Experts of a small language model.
Experts: 32 experts in each of 10 layers, 352 squared ReLU neurons an expert, 2 picks a token.
Training: a variant of SOAP for the experts, 589M tokens, 4497 steps.
Below are experts of layer 5 (counted from 0) of a mixture-of-experts language model. Rows are named router (the router's row for the expert), up (a neuron's input weights, with its number) and show model dimensions 0-255. Each number is 128 + 32 x the weight over its row's rms, rounded and kept within 0 to 255. Numbers have three digits each.
After each expert's rows: "comes after" lists some tokens at least twice as common just before its tokens as in all text. This comes from a sample of Wikipedia text that the model never trained on. Tokens count by the router's weight.

# expert 7
router:152168143117113114118135126075148116115103151095159133119165078145137134127087160103118159144124144148127140112096090149140153214132101118143117148096101112120129138110110128162190211129139092140163106106000122125105099143128166136089162125075103072129153144140096126158086119108116112140130063125119103199116140139121113160126125143122127145125127187097134158089137175147126156158164049143126121146142162176074109139144124112140117120121123120087116131111108113126117129171164163086135143117126157145117128174209114067153156101115214111088066110158132194109138082183143188126255189107158148165085118122108150130138133156117147095147111135130184131140121110163116113036147172129088156106139174160121138153098171147102068198161104099107143123119167119111196172142163116
up0:102135115084139153140094129154121117127169089144066052124103146160115128113114153132106172109180086089140107152101114162133074169070125170136131114110112158155153080172137088127114169097104110101165113098140130119107167113140093129155150136128086189179125133137067151155086154105149117154118130161122082095121107105179158147117178177146085118194140141141123132156104199175132132122095144112113177132188093170102087128168132109151151089102122162105145113127132081126120165184145211169052158172150152205153138115147040084124133147154191131118064147160106117105131152104107133148147182129159134176137148078147108147112152074120116149172112125155127132156127183167099037115157142169120134193117090088115142120214090133150130116048114165181122109136174147154137148112070172
up1:108099087107143174075155078138131105120133130113110121086147144147105156113137137057092087120094143128075158095131128142142148066117113057143127145113070108122142067114144172128123154184167199074115152124128133152149120136169179131100106255093113152102134168140142119170181124091192168129128118106130070129134108103154087118102093122182103094116094084103146094093111159099119181119148134137088141125144131108175119119088099181031103190136103130154099075132100181107139126100129122128104203186166086172133123104173115118112148162147162157153135186189186134158103121141106134168136147077148187168170148103177170085109144172192162130112082156163099142104112162142080129142076100084138113105109091108090116092106134127193140120107108100129141130130109092165080111130130128
comes after: "\n", ")", "we", "\"", " Order", "ia"

# expert 15
router:098078121090122134105165147158132131116105157107140175136188104129148061107093156112086159160133109144112141103171107125109108188113069060155177124112176132172104176179165137087136117130092115151114138126071134087098125181131088098083118122156120114134125097084099102086127158077127132161113113140116139136139169127108097108160106143115122083118087134132125114103118116132143143147154106154152142084174088141084101141128148153126146152168118169144117052122152113166152121162062122117094146109158197174125129142132119118155088103095141099022140117142154073121127094177162111126126169172127134165119167153147104142128125184143162121185082146175109121106170134093212122177101120061153121105159121131128244150158121106243099186133157033152165137108096149119118193116144163
up0:094106108108136059138139138153106127090148179151089106115141133127072117134138174149117160161114125058151105183080107126079120187083128215130094106078134172206132097186101123123149155057105133138126129149110130100131133139122142103125181147116129185146094147087093141149161113124130112158115157171175108137164115129128120170160215111153164129093169110184132136113115197106143143132109136110065182146136130131075108116124154116155123136131095144122208131117120091210182162197082122173051136172107134128174133115154099122126167131085142123122127139152132120078135094157162099133100159141129081158107135125126135147109136068144183074161136154180120149111134115177089062129117103174167140139088078074092131150196139099180132089086147136157162106101194119093081126133064167
up1:111143075107119161141173153166119157068133093127116121096101067119161120143175106129108089126146128113073128092197086118181098146123085088086111184131114072082141086122089137100143125143178157118151126157117111139126061112182123126144112200099162112099105161173135167179186121121142126111120135150138088120129078112154099146089082176197074118146101096110175137079113142152163139104131066116112128146147092162145151111064111156085145152113127154124133135125137160095094109131130118132156195196114141091152147102113115037143129111140164135109174173143139101138126125122165117112133122045118134174140100146187144117174226144219132164104079136093120128139151116162091100065098127091136111137120086154096038087172118125177093166154090156116153135074076108155090117102134119
comes after: " the", " |", " a", " and", " was", "|"

# expert 29
router:135185143178150119176115178062138128158106151129070119182128173126154152155165121142110064138125111212134080173034137126094153089089109142141142162163187139110145112145122127167124167129163124101123095180055166116143161167113136140108150151155143106127114121086132154092207101084178127130122117117107095132149085141101201092111151092127128171164142161095103131144158176145086101100090140141156116092116149132178186144140107152130149125159113132147145101158128086079148155085090169105131169131106081130117121129058122155118124109111071126141069133126117144141125137095082187126099173147168148133168158179108216100128132119135123205098140139123142159111117148188142137026131102129145147121116089140109125124129168218090137107150087031081096144150089133147114091115141106
up0:119157098106158109081140121156132111067204143166038103119042131138098123131097125114135169129207113084156093193125092138093045138112115108170106113079091202176158076113109083079123171108131130113168106170196123100121164083143082131131178188128066138132114092146084110121134159112095131134087154124113115120133097118126151189098153145112108152120165137154141151128142197127112148122140140115097199129156140154111126140127145134146114119145140164084152146103169093166155115192147164153111128154104164165168205106154148149088197108108130116072134161157114115077138142103132086168162130128113107179165161144165070162148135140186142114139137115170141128123137099138122076128130145169133158185132099120076126099211083130127081062144155165121170114161176087147113123119071137
up1:087146084069100112138142149132162153131118104101138129106150116125173203123171114122118149112161173132114211132154092129126113062175073107104121174104059087071168119128115155113101118133150151127111166093124108101120159098124164100111118193071165109114162184132149149162140101154125164144092090118131087085144084101168143112101129169179071117122099073125104163100126179160154162087180128124130111199184090176150104122102147170103127140152123102138047083145109148134125113140120063066138186137154138155110116171149095060166119124090174151091185167161190135193087168105114076130152121137133134149171099122171147090170136148180157185101119125122107130091114116121098138119147128107179141125165069130124081106160137123125138116175132179088143152134031114165089077125110155
comes after: "\n", "|", " United", "al", "mit", "ent"

# expert 27
router:149112094131122050113112149148151136125159140146113173135086128131113095130096138139109125130136082107099117095106241113078142088116190137105148168156160192081094130190187112156147187156141114091141099135093119085077108188079147150103110187114074156103156097140182118169170128229105080118137145150088152133150112122111147131120147111186099089108101121151129140152135132114121151201166155092148132099133064092148100126142147150159098160117162104149140165111101083109077090121104083146165143103110120175136136108097136158184129161142140122170127110126165074156152151084179158129099077089095162159081037118143182119154147127133142053115079148190159100159136102121094150077090138213135138110114143130142098141133123133175160147161112155136160157083098115126128132175125191
up0:102107089110140123125113153162146090096198170066065091149072166175111080158115104133103175179136078105149130154157109138111081201119110195160144100141138123201162051168124136104144118085128132147185149144151094101129186087126116154151170152126113158173098112110127100137127155118107103158086111155120108130188119121153117151129148088148113122156162143151146183089134198163126142121103124109091153149156130142099095115124176126160117127081105128121132162139137125198127134168071133171063152156144210137194133166134106084140143142161153116112171170174103160122104159144117119132149156130083133160132133142213149133110136116145142074155135140105108092179114121248105095082158123146162131156153088089094129108244112110133138103084106130186172128163152111140112133084098143
up1:101123098132154077049145080131182103136131164062112110090134120148165218150166139066066134140121083107117115111125100125104130147162056138125087136101108104099104110155134158108104140183152152124097186119122119095090125091151146151108072192076106153142099173180172200148170153128138160093084133100180073123125092152141105105104140135146113143127087048118132144115125137151162166139122129123068152189138059117140126145100063178102165122130133139193104104157061174127085131125125082113118179186108133136110175144132060110181152130103157128120134187099171128124104129167129077113086144103152129161155101119175144096148156132152142144121106128143081121122089116059132155133145144102101045155119093169093123112128114129191095081165064143128124129113070087179108123142133162
comes after: "\n", ".", " |", "==", "===", ")"

# expert 25
router:117132165114128176136168133141129127181125197098172140109138150095155145117118150147090119105109137093116108119153164139159130080167089166143111095132107126098105138088140063104119050112122188159083089152105172086132093101139137138130055137091117153061142141155140145152108175136119157117115105120132160120107123124113118132128168162118101176119053118088139154085128143150189047116092121100108102083159110069155184142125112176093182114153179162142119198128108059143091120099116165120124168118104190157131110083180156131074172099128163169106170156135115102070138171180168135148167161121122152117098091091091080126129132147194079082145121126178179125137094107128166086070136089106139150086111089120153203136114073108139157149120108123085159094051118144126167106220144106
up0:136134066092148126149093116177134154095157138115093083130109146151086119119165113149115174170197132079131127158116110094151103235080099166133107135126135151179111098167080101134125187100152130145192147184161145127140151076164083097124162110216137204182113129091126161122102171072131110159115136133121082090141114075142137147119152099131132123102198138165107154121145191180123171121155145122114128163158084104092144110134124133109136102058112111112182154100118084176110140187101164132102122179125183156210168159156064112087167156144151137134132183164083159086151138151127093105146144141159142154103124123145117127130101143155137105182152127152151142128112144148155115120097133146148137204159069107086085154187091123175137069088148115151133141165159048145103173107091154
up1:137116073085158120092150139163102086123144118099128129102111168134164166131173131112132070176165145123145148086175066106170205127180083088133116136110076121054149104137115126136135175173176164103145154136143138134105116071141123142090108160055141082087148172141116116142176140100208181107086126111178133105148069077137134125098142105173107158115106085131176128143133139160167113100143080111059142091147086157171110139123123145121160120118121124160104151136149130121145163148092069155147174166119163136161195125085136105122128096160229140103131135107163067155130143125122086131150153123152155176178100130139169088150164155164143174107097190099097178109140140103103148118079105121110119169075121123059117067152156101193106167102079093136110161126103175158048147088104145
comes after: " |", "al", " Al", "l", " /", "p"

# expert 11
router:178095120142147120132120132063101082146135116100091099139148128164072075122155191090117172119120117087114121096086113113182149053105111080119124137162062119198119094184138103091163167090082131223068110115178084120101122120130107113124126115129073158127139132131071149100124173123156154143139149082100114159146142131178109095158100128128148112140148158090145139140137129128101170175078146121123157112084156148141071139130116083135155169143144139212118088111134110117097122144160165099140195100140139156140123124110188156111151189114147086077121107128068116114079159116164131157135213175077098128137093096107118071071138121055102121134131138131096132131132112131133129164104094124143124110102134153107135135114126121042044158060172124110193140219138149136144110128089061
up0:153121134069149097135098157129102082053158155160034097140073167121099130130110100127113157127167114085145085136102089161117091180076108176135100155116135155245161080177140099132152159059127152127163115104136125131097169104118143097142179130177116190142114117149140129157121127075155128157144170133149052086176179095166128145116124143121092051145147164141117136166122187137096109112136150151123137191151098180079079106136183130121111099142139119075123171134114100201127154129119152139053211151148141157174153139186069101137159148102141125135138103189055122108158169129178136090119121132125103158134130147112099133116097122134084111147148159128145096168115134158089097123123142143164112164138135119160131108243143099068131087093144130151142151122150105122132109097105145
up1:109091151117133174059179130069129117085097113064103154115119206146150119129170148080099110103120127163053099109142118110123133123161134097094120136067091084112177094152117106120109190154163129172078130137131111136128137076181164197170124213080152128092150175148133151186207142124158125157085166105153121120120086097151118109118130123160113140139116044125102151074115113140133155120116134115097092176135079150129094146106075195125114125146118155164082134166042149110141141127130108139142229172158150119113163098132111118157184172115159163100160138139152136154141105143090133120112106115136178154183123165179160110168144186180170176117050152154076131113084105155089142073113135111145123175117085114068111084158135114154145141107135139103112153098105115167112110161125151
comes after: " |", "-", ":", ";", " to", "|"

# expert 2
router:128125135128127128148142169156176043142099084085054120134133150132158154133132070186118124020112128188129180143077178191176160171122125172100163132145133144156125153157191137127122103133118093093105134132065125112156094118148152143116184118126100128153158168090126141118127080169121144146105121161107107123129131107087103069138185090104090153094165110066168126146133074133078168095130220137075143173124135097133245109151104112126113150077103115135120133173127138140113153164110127132172125077094128118121110116086100118131060165120144075124092105092184151143098188088127100118111109132142147078159121165157152132157108121164107072097147129125109124086104131121085119155147159129085049138168115070126125101147180185141202116100152149126125169103137089157108153107111155
up0:131106099069146058124104172154112125069164127135043073139124127150075112155139077121162137178154113087167095191092101159153094145041094133130112151096119157173160112131120124107153163096135161144124114139141130156114137118120152122187163146170142160176080161075106088162109127077157107150112138128149108111107116098125117189126141127127087102133147161153102147135174222133114128099092091108142171158145120180074120155125121087172127118098122113134153134147148094210141143190115204182100162162117170143141152113114027100161197152135149136121136146172124118160114165140140103104117162144108158153143127129165129117127075125169115109162150118122140136143158177165069071139120138145100161167149108089135126124192111097158137089100138149184152124214146085161109178049090175
up1:042100123104144164128103129123189128143133136131091151128121138173141128147150132130085089121152147101059115103178089092141129107133077100090137160121071100058128104174102147112129146116185203149114158159140193137118120112146143129099119177063179134093118162205190132107229129109189146126103126128107053159111096123136109123112103140224094102148088100131121143125148163137123186111127157141080103149107120140137065128092114154065120152116105140152106148122102204151148158117123123100130222161150159159121139171153083129138124173151170151077152172144131127135122108148117127133126152061148158159145090152165162131134161137126140195115106167069119104054174196105114132170125133114137092157116111098070125082114142115176114121137095121157133165085062111158081104133096143
comes after: "s", " S", ".", "S", " C", " I"

# expert 10
router:121112115173106127163153133121089182090143145111065095133050094118140085129143107093156174148094141095119085110124059079119125140069160202117159156103151151198136193126129115162067137104127145160219124146085126135127125128122165139164170112096122106111115111159180095096103142135133154129096113164166157078071125130121144152097091105106097143139143146151203155128143150119232195124162107174095185157094153111110151149206146134112086120107050149103078157158096120088143170084129112160127138179143100096138124117082105149155162112154164140105085057116081110163128116123143070088109087113144133146093128167075115139126114110109084071151074126114111159074125137153103145094150151122137136139162059140157097113145111122045121150112161176094099152114131173150123145151142085
up0:132158102101146111162140075165126076088156121168058096104094156140101137125181125142083160117166069085174061154151110126125102133115097154144099118096107157164187099156124137105093154073122143119158105133072126144098192093188109152094173167136090151132122089113050147151112155138123114153095149127161096064145164100138143170079129134132093126164157093123129156156158204105101159122128113103072187157166076161065099072133128177135138117101087177124134143124101122173122137189091180151092188137123169178156144140140070103171163130134177093108094148156100113071175161105166113138148147160111177138130151183155083159118140150142155129165113092191149150152120131189130063127118158192127118131122097089104149163185126120152139123098163156179146186177159142126091165133103149
up1:081123087106151120107109086157132145140161128083150135074150120097162165104147145134093149195129121128091096153131096139128123085118106086135109159143064099075146134148100145099127133077175129179094185138117156096163118121168144168129130198085120126118139148181222170153194160137201105161081141102159108168147065098125101128093101129160097141160080094082134191076117147131172142105160100102082118126168090150145111114089125175119113119138142131121128100148096096176095134130113086094122178169148141152107169091157113096128121137121200172097142139139128112149085134103086104132079135101131133165161101143154187100177107175187151202145158124118076119116112124086061140184113119109133088138126050130097127028118067126187117124130094158082159145074131108161084114144162143
comes after: " (", ",", " the", " of", " U", " \""

# expert 28
router:110147141133160155158111113099084098094123116218103180065069149095089131105150111114090135129105109128118182111142074139114165215102149105125178151136083120074144162134154116112123141084125124124125177109159110115146140083132156125116128134186066144108060094087154127119170117148143119112102092140092149068163090119113081122119133095126087124127085150120109083100104122140202112173109147167158149127100118153116107132175046115093147121131140077085138147085108103141067156131049137141155114144126160170104144079104090135106065150145143103122159137085136048089112201158073148123100175075131199090116183116171139127172149194109095143160111130047148136117123102183174099132129116143118066116087144111121147089114135093184176129184156151138076162138138119136150092145091129
up0:069144127086132123134097118138135157075211128182088096164079159151072102138115125070142185159160109084156094145112117143129104223078059164173155138104116146167132039174105154169144187089118138168153166139148139120109126091169087108143131147143141187146060072112079148138092115112141154140125161095138101159153115070123154196082172127160160116157136126127158130121142193152125136134116156075118196141160110129095099132134131099142158109122090108109162103151154100177159146178096147204092169104136163166183154101129108114140139152123189134140138180175108104083131141159159132155168122155125143210115144130156095160098099134107129099173146109147140151147159152135121086134085131184090127157124138093104146096190113098182127062088084165171121129169152086115134140141112165
up1:051090114126130117077185113131140123145121098099129141109124129103218128129095108121118106169145131075054136112153120112166110121163085096108124140148092104044088080179060107140160148175162128164149191127117165111112147100174119147135116178082143119128104170138194174142152123145181140141079111135163085087127099095124152073132134156129124094140132076116170142102109171112130116092139150141083109129157102158137141101077102165088140152116153176158134142134091165101098141128129071115128180183135135131138194136162125088134170125142172138099146157130180103170109151100130132107113150094161119177148068135139173126157145188145159197113052128104090154106149118168068154139137152115150073082121078129081097038171145168222127096094073139143119138103099090152093151082124107
comes after: "'", " ", " in", "-", " p", " de"

# expert 18
router:073136163118108134156070188116134106113125140126095130128150122160127152112091121173145138152173135200124122105133050149108113128156066115102127101144108087165116124164177133151135090095098000160135095173085109180145098145148115140190170118118162193067164115068101103121159114088162090092112152108074099144135142145131202155117102099138128139123094138109137123155118106141091093130143161127096145109171168187117126151160153108161108146093095149130127141128150077093159086145132097148129156144092063125177109090109160099102157093164093133183128137178123152171148182228204163088133111114114076086126134123098102115188073123112078116147078111145188089145099149087173086088111128139109123101155179122114168108156145124092147135163109107159106169115116114103113175155084176
up0:104148138035140091117107128168098130123140156152057050126080130141101143120164159105131164104145089122145120117123074114109065132107114193121101098116122158181180075195112098088108142068146134119150143137137108080104126109101133117164155149105096169171068101100053147139120059139138085166081144126108078124138107108144145193093173127135085076147156119150102183119134183135139129127108153140137165151154087162094104088157142097146113119116123109130125160132140082139132162186113160193077168160124187158167129075128098137088188066142132114096152200143088092129163204131175110108115141088133119166128102091159088166125134145167091109182198117197112151177140141159122097111115143162136151173135043149104142103185104132187125098113125168117153128138119125146114170124109149
up1:119112067105111187086120148169181147103109076147123089090101142142178151113148145142123099123114146116084122102140099109132136109144076116118130150132123083066142072141129107088133129145170169180052137096151157101114112080188180132101133200097135127078140183161102163119185141128177155100133160122151091142120074088170121119135135125228074117159130081159131123103147107131167173081134137160060102156163113145142136140041118164095094166128112117172084136104102122115130110155127083117144201132177146143138161168138073089141111131120142099142158142118138124141089157125104086128118103089109091134135142083127145042133163192147194131116158134094086156086086156102066138148113140119145096124092110090100071064096143125172135123116081179134157115096062089131076109203153124
comes after: " the", "-", " The", "The", "H", " Al"

# expert 24
router:143124144082143165126185145093127088141124142116172108153140109101141181169111137138122107177081086127184096195147208145084119091142131140147136098142093119060131125148106113132096157126169111138109188144165149114080142100161112081136098137144114222113146184118148118184142166121144107141070092133132151088156139120094110141137108119175129136146140071139210108107130140123120075080115081112104136111175085151170136131148115093158110156144120155167114154115151160137128141193157119146134162109155148110181152115135112074130115104146162108110132137110112188087122165067136173143094124113161145110069149201183102099158177147106117038184121097097172093112169109172108121120134116103109160123116186144192121116136208068211142116154125116086103108180204133085143106123153058
up0:107142138077127113126137141145128145096138164159085095155068174167123094130052125083119150131152074080163098124113097119104066158096113157163137108118139198162156029151105125065143182101103104098183162125169136074111196124177125101129149146142125174161109133120064114123104113092137137143094116152145064090170135140179158202106166139136116108155159079141158166143140219117127136114083122093150173127157140167099105137092141150168135088129136153113150140137153095167110141195155181164081182149126174153135172111113089116121206069146193125161108139108132154101176132149123123104123119139073085135108141100161142093124174102160131111151147107137156140133123140178081108111155178136135182197158109113097119122188101084138175090071146185161143116163155126147104167100105145
up1:081148055110131095135137126137163114132114106076118130138134135147163195132159141089092123119149103088096157104133094109151132137141130080118130151145067133080108105125107167122093073137155131129116140143110150083084108126158191183101164216122136125155099160161164171149139114138181180166079111116150026116107119110079082102086079142215103141086102140094135131061125134130146106131164147170117115118140065141146116173072160133089121115163158115104058085111152145146153106134132148123094224139152131119108177112155086101159144121115171093083180154094131148205120170106126109107095161096121135104145115147175106138150167144154166168158074157150130132121161164105065138125136086110127107137087070134105156063090116108206124167161146163075084185106062128116114154153127132
comes after: " of", " in", ".", ",", " to", " at"

# expert 22
router:098139099149196108118101142105124088125146158135124142105124116118197122128103058199155087138142169138122183143181079110141110142177058062125111156127053141099138119028106128163108145120113122089107109117180142149131138132141117129150161082165195203109138082124153165124051135101108153139105123076162215140178142130120104101145102112063177104132138121160123152119150107125133050111177122134107112058143142132165104123117122154126142122097136162092113089178156084134081111130170169101137175113130070128141076154117117116102099176119130028075130111151137142093103130146105068191072229154150117103088098140164140156168116172178102122093153123123105155132109165130129119182121123132157116155137147138134170132190125121149141125120165097150127149120078111113177152123151117
up0:103141112091137119170064135164113111100179160135058066154069140124096115121110174107116129130128083122156036146119075141098125167087094168155123121131144136173174098137148133135110165077096160138165145134179068088116153072130090110120148145173106211169102130122079141128081169100159086095108124139126118096137163084137119191076137148142127105138162129120114180110155189111119063127133161101107170105191126123119105062122161094126091085071118114070194148134128066109137128205152151170095156180109171155141121112124062162109143094142133111113145117183139134113138178121167123100113151150113135147119129126144103125099131129137179151151159097169148177165187125203122104134180156194118141151090096109082130115168095098135122116085068131142122161123140121161110178097046122
up1:117125110102166101108186112144149136111156120086125131100150107152178143141144157107069119177160105136050168098149107130144092112151094105096123158117105113086126077147076154118144130136114163163153126125114146088097119099154136175069118169067122089084135174143116108130209116137157162180134148152176081105144120106202143119119136183193075082192094095137158145049175136125140143126171127150133133127174075181124155137086063126085109085128161106172109108134144128128149142089119124118167174163107159127187164097107143097145121173149186189113130128116154127109123128100119116128146114119146189181143093110127160071149186130167163145110137111098080175074128117122119190153146147130138102217083064136056148116091129151226124132168095105115126167107165096186113158135130139
comes after: " |", "-", ":", " The", " \"", "=="

# expert 13
router:123118174134157061131170113146153122137111088116160092097098107119132140123109131202157106064117094167072106111132089214104073160126043130132150111152166167173149095150151112169117123112148164173071033162063091131128090103174116128186199104153129115097107181077159088144095021117107121150155112099111158114120153124142187153110162125114108129081096117124117103157074151145149098139049172147080134145137157213094119123139150117115121131152142094122129114150134157108133114108089176122178095108122122116125126124153160153147104120137109095113143155117139203152120102133186149152090157135056080153151126118163140115109142127116157176138147106138144135107123115141157096192145125086165148121085126106136124178071227082175156121196144157134164147145123128127157150098149133
up27:126105112174127116155051133133148173150164130140093158130078107191136091174149103130150049064154098156110144125111141103117158120074110167117095122157148140106119113026132129155153182132132140168086141115161095194074177110131076098139154161120089097144119128177127155142109137128034140102077115143121100134114107188111098140176164135168164156161116103115110057170129170149133136133104146158129123161122136132151149147117187147137146105086092199138188130173113064124060181163131126104098123133114168095162134114155149187136150115114068191144144126185081120117206139143120126046147126133110164183149118154133112131141092152111142135149076168087137090148096149099155136063137116142120115154125059166148064123175148225135118079129127120127141113126101141128124126125093098
up28:054149185151083089185108103092107148124112139183083104104123115151122078148130117136122184115162107170148116132188103146119148150081182124104149114163176158134124128133115143085190209131104144143110142149159109147164214161189156189039140133117098067159161095115155108138082163148163095153165119151135086101189117168125089165150147140136114123104141112126128098115142092144135156154111125121097136113116071160112082113121155196133124116134170135069137099156128166169109104101166154092131135158190112127077118156160061112067164138161092125103133107194079147180066117128181133115149151110115120108159146079135166074139103105151140192142122132119132091119155160138118086087152156083141105155121153135133152023129145108167099130112154144097125146142182128049137077097176110
comes after: " 19", " 18", " co", "20", " (19", " 1"

# expert 16
router:124096118120127147123078118078080143087145143123177096126172128159084110106119227103118103141171126117105138098091108113089106179127106093116145128131122147228069132135135137128074107111075067184128098144148144118133120074102126115139063122131112085133114132143124112158090092196151131110089086124143072120106171092159137139090098080129123128170167145125112109093133144104122093224155124146161113188131165120110080131108100091140074121155179148165102119133137211105087147078060122136119165153113125085088198122132173118112147139107104107133154118119160167074129163140148138139133133166128162165124114096152128147125122142173170071123138123161116099124157143162099115164185162110149178154178083099121103156205150108126202104071157206137149084097097101155091152059072140
up0:060122153099141100117144126208123137103204120192050085147093126148073084156149098121121151161145083110182101164110083097126096203083080140154128163087141151159189092203129106096112131115153162186163131151154140130104146078142108120136178115150138147117110112103120135103100131095159107149110109153180101125116075103163168123099168107106087064142100143150104159100143192134093145136128157095107194104134114144069097132112151113173128108166130126120119165130072158135118122152065132153093133139095238168155186133119109081139109139130148132127156183162149133125143158132112103163128114131146165142118125105208102125080112106147129108191115139144110087139129183191098072091131159176157091163137131110092127141175116111164125098041117159101151148147166169145139139075084168
up1:087053079132138108083152110104149112116120121128130088134112146186183205146135119127040143124155160153098103141135126070159126128164100114095099173087106119066129106085086128105112172120232138135141166167125162123109109103182159166114116225108157151101106162169141128131170119152167171061115141128172116111142075092159100097073139189115048125123073100140127128106187177138126130101153097179114134150138108183122139197062113147093128127123143131194055123118156149120113150094125109121102193149167095147149158154142100097151150158100197114078104151136156120105110158127120110155109128112145145156155098095173153118153150161163157175126132133102111184091121108139068169156116074140174092163114097114106114100103143115196125078106094123146086126117138115135100141141085175
comes after: " ", " b", "\n", " =", "-", " f"

# expert 14
router:143117147111150110110087118211042149156151119150100116107103118120124069144143099118106171102142135087134230115105074112133161137113158095104122120126176145099143137128135072169056143113127074118115121102133127130114113124135117136150133128078193118140132120142104158098196185123069096153148181170130089116121134119103154088171183122186062101088145118114124171099115158124157160121059138067128121145121096192077122082152154149120132131199054150130087168083131164103094105137130125089160131174086116120124075033124088130117109201119102169127121155100146113148115114152153125097201124080179135116187127064098168125118134140135110118160156090118081076170127150159161135148124100152125179113119047147111075112130154122118078176138136114066135101087126119172108160124144131
up0:129167136109109125131093117174098126093157177138072127131094143157113077094120176129160167163132093095158095164111086143130084163129085163135086110102117184159135096148098117114135209064136135086158113126141128077116200077132112161111155190136109125156101148131089119115115141097110094165112195132120087073171104127164111194079124108106094099121167117153153128129137196131128164091115115103090169107191105149115119105133139157134132137106112140125158141110178116167178164191143172190106113188148171172174101073168111104109161158164172164108123156154071141088148133103169126164143110147147119163133165075166069193073155051163144093180138073156097142122114140165103075126128113134096115207149067102088123126158143167142123069089161102173134130135118098159132166110085144
up1:102108172117112122094101109148135126168120063124095108132130170167116159178119108123040135131133110171097181087154108142138112133137075092178079144130052144094133118147081131137145114135154145176142165123164139073101130093185155147085110180096158104121145154141179160148161134141174162118121133129157093076165080101138112106113154138179086102133095109120130130058163143083169167115142105154081159124148083147126103152050118170058150099124120115197137115126114154106139133105101061132115198169121155149128179077148112101119183087167131159125182185120204118192143126117109100130078152133176122140133088104174162089138141180142209230156115117123089145100144092174096149143134122092121093188139098140129132115097135156188146137103112151147108166116104097192117133176147109
comes after: " ", " the", " S", " g", " N", " a"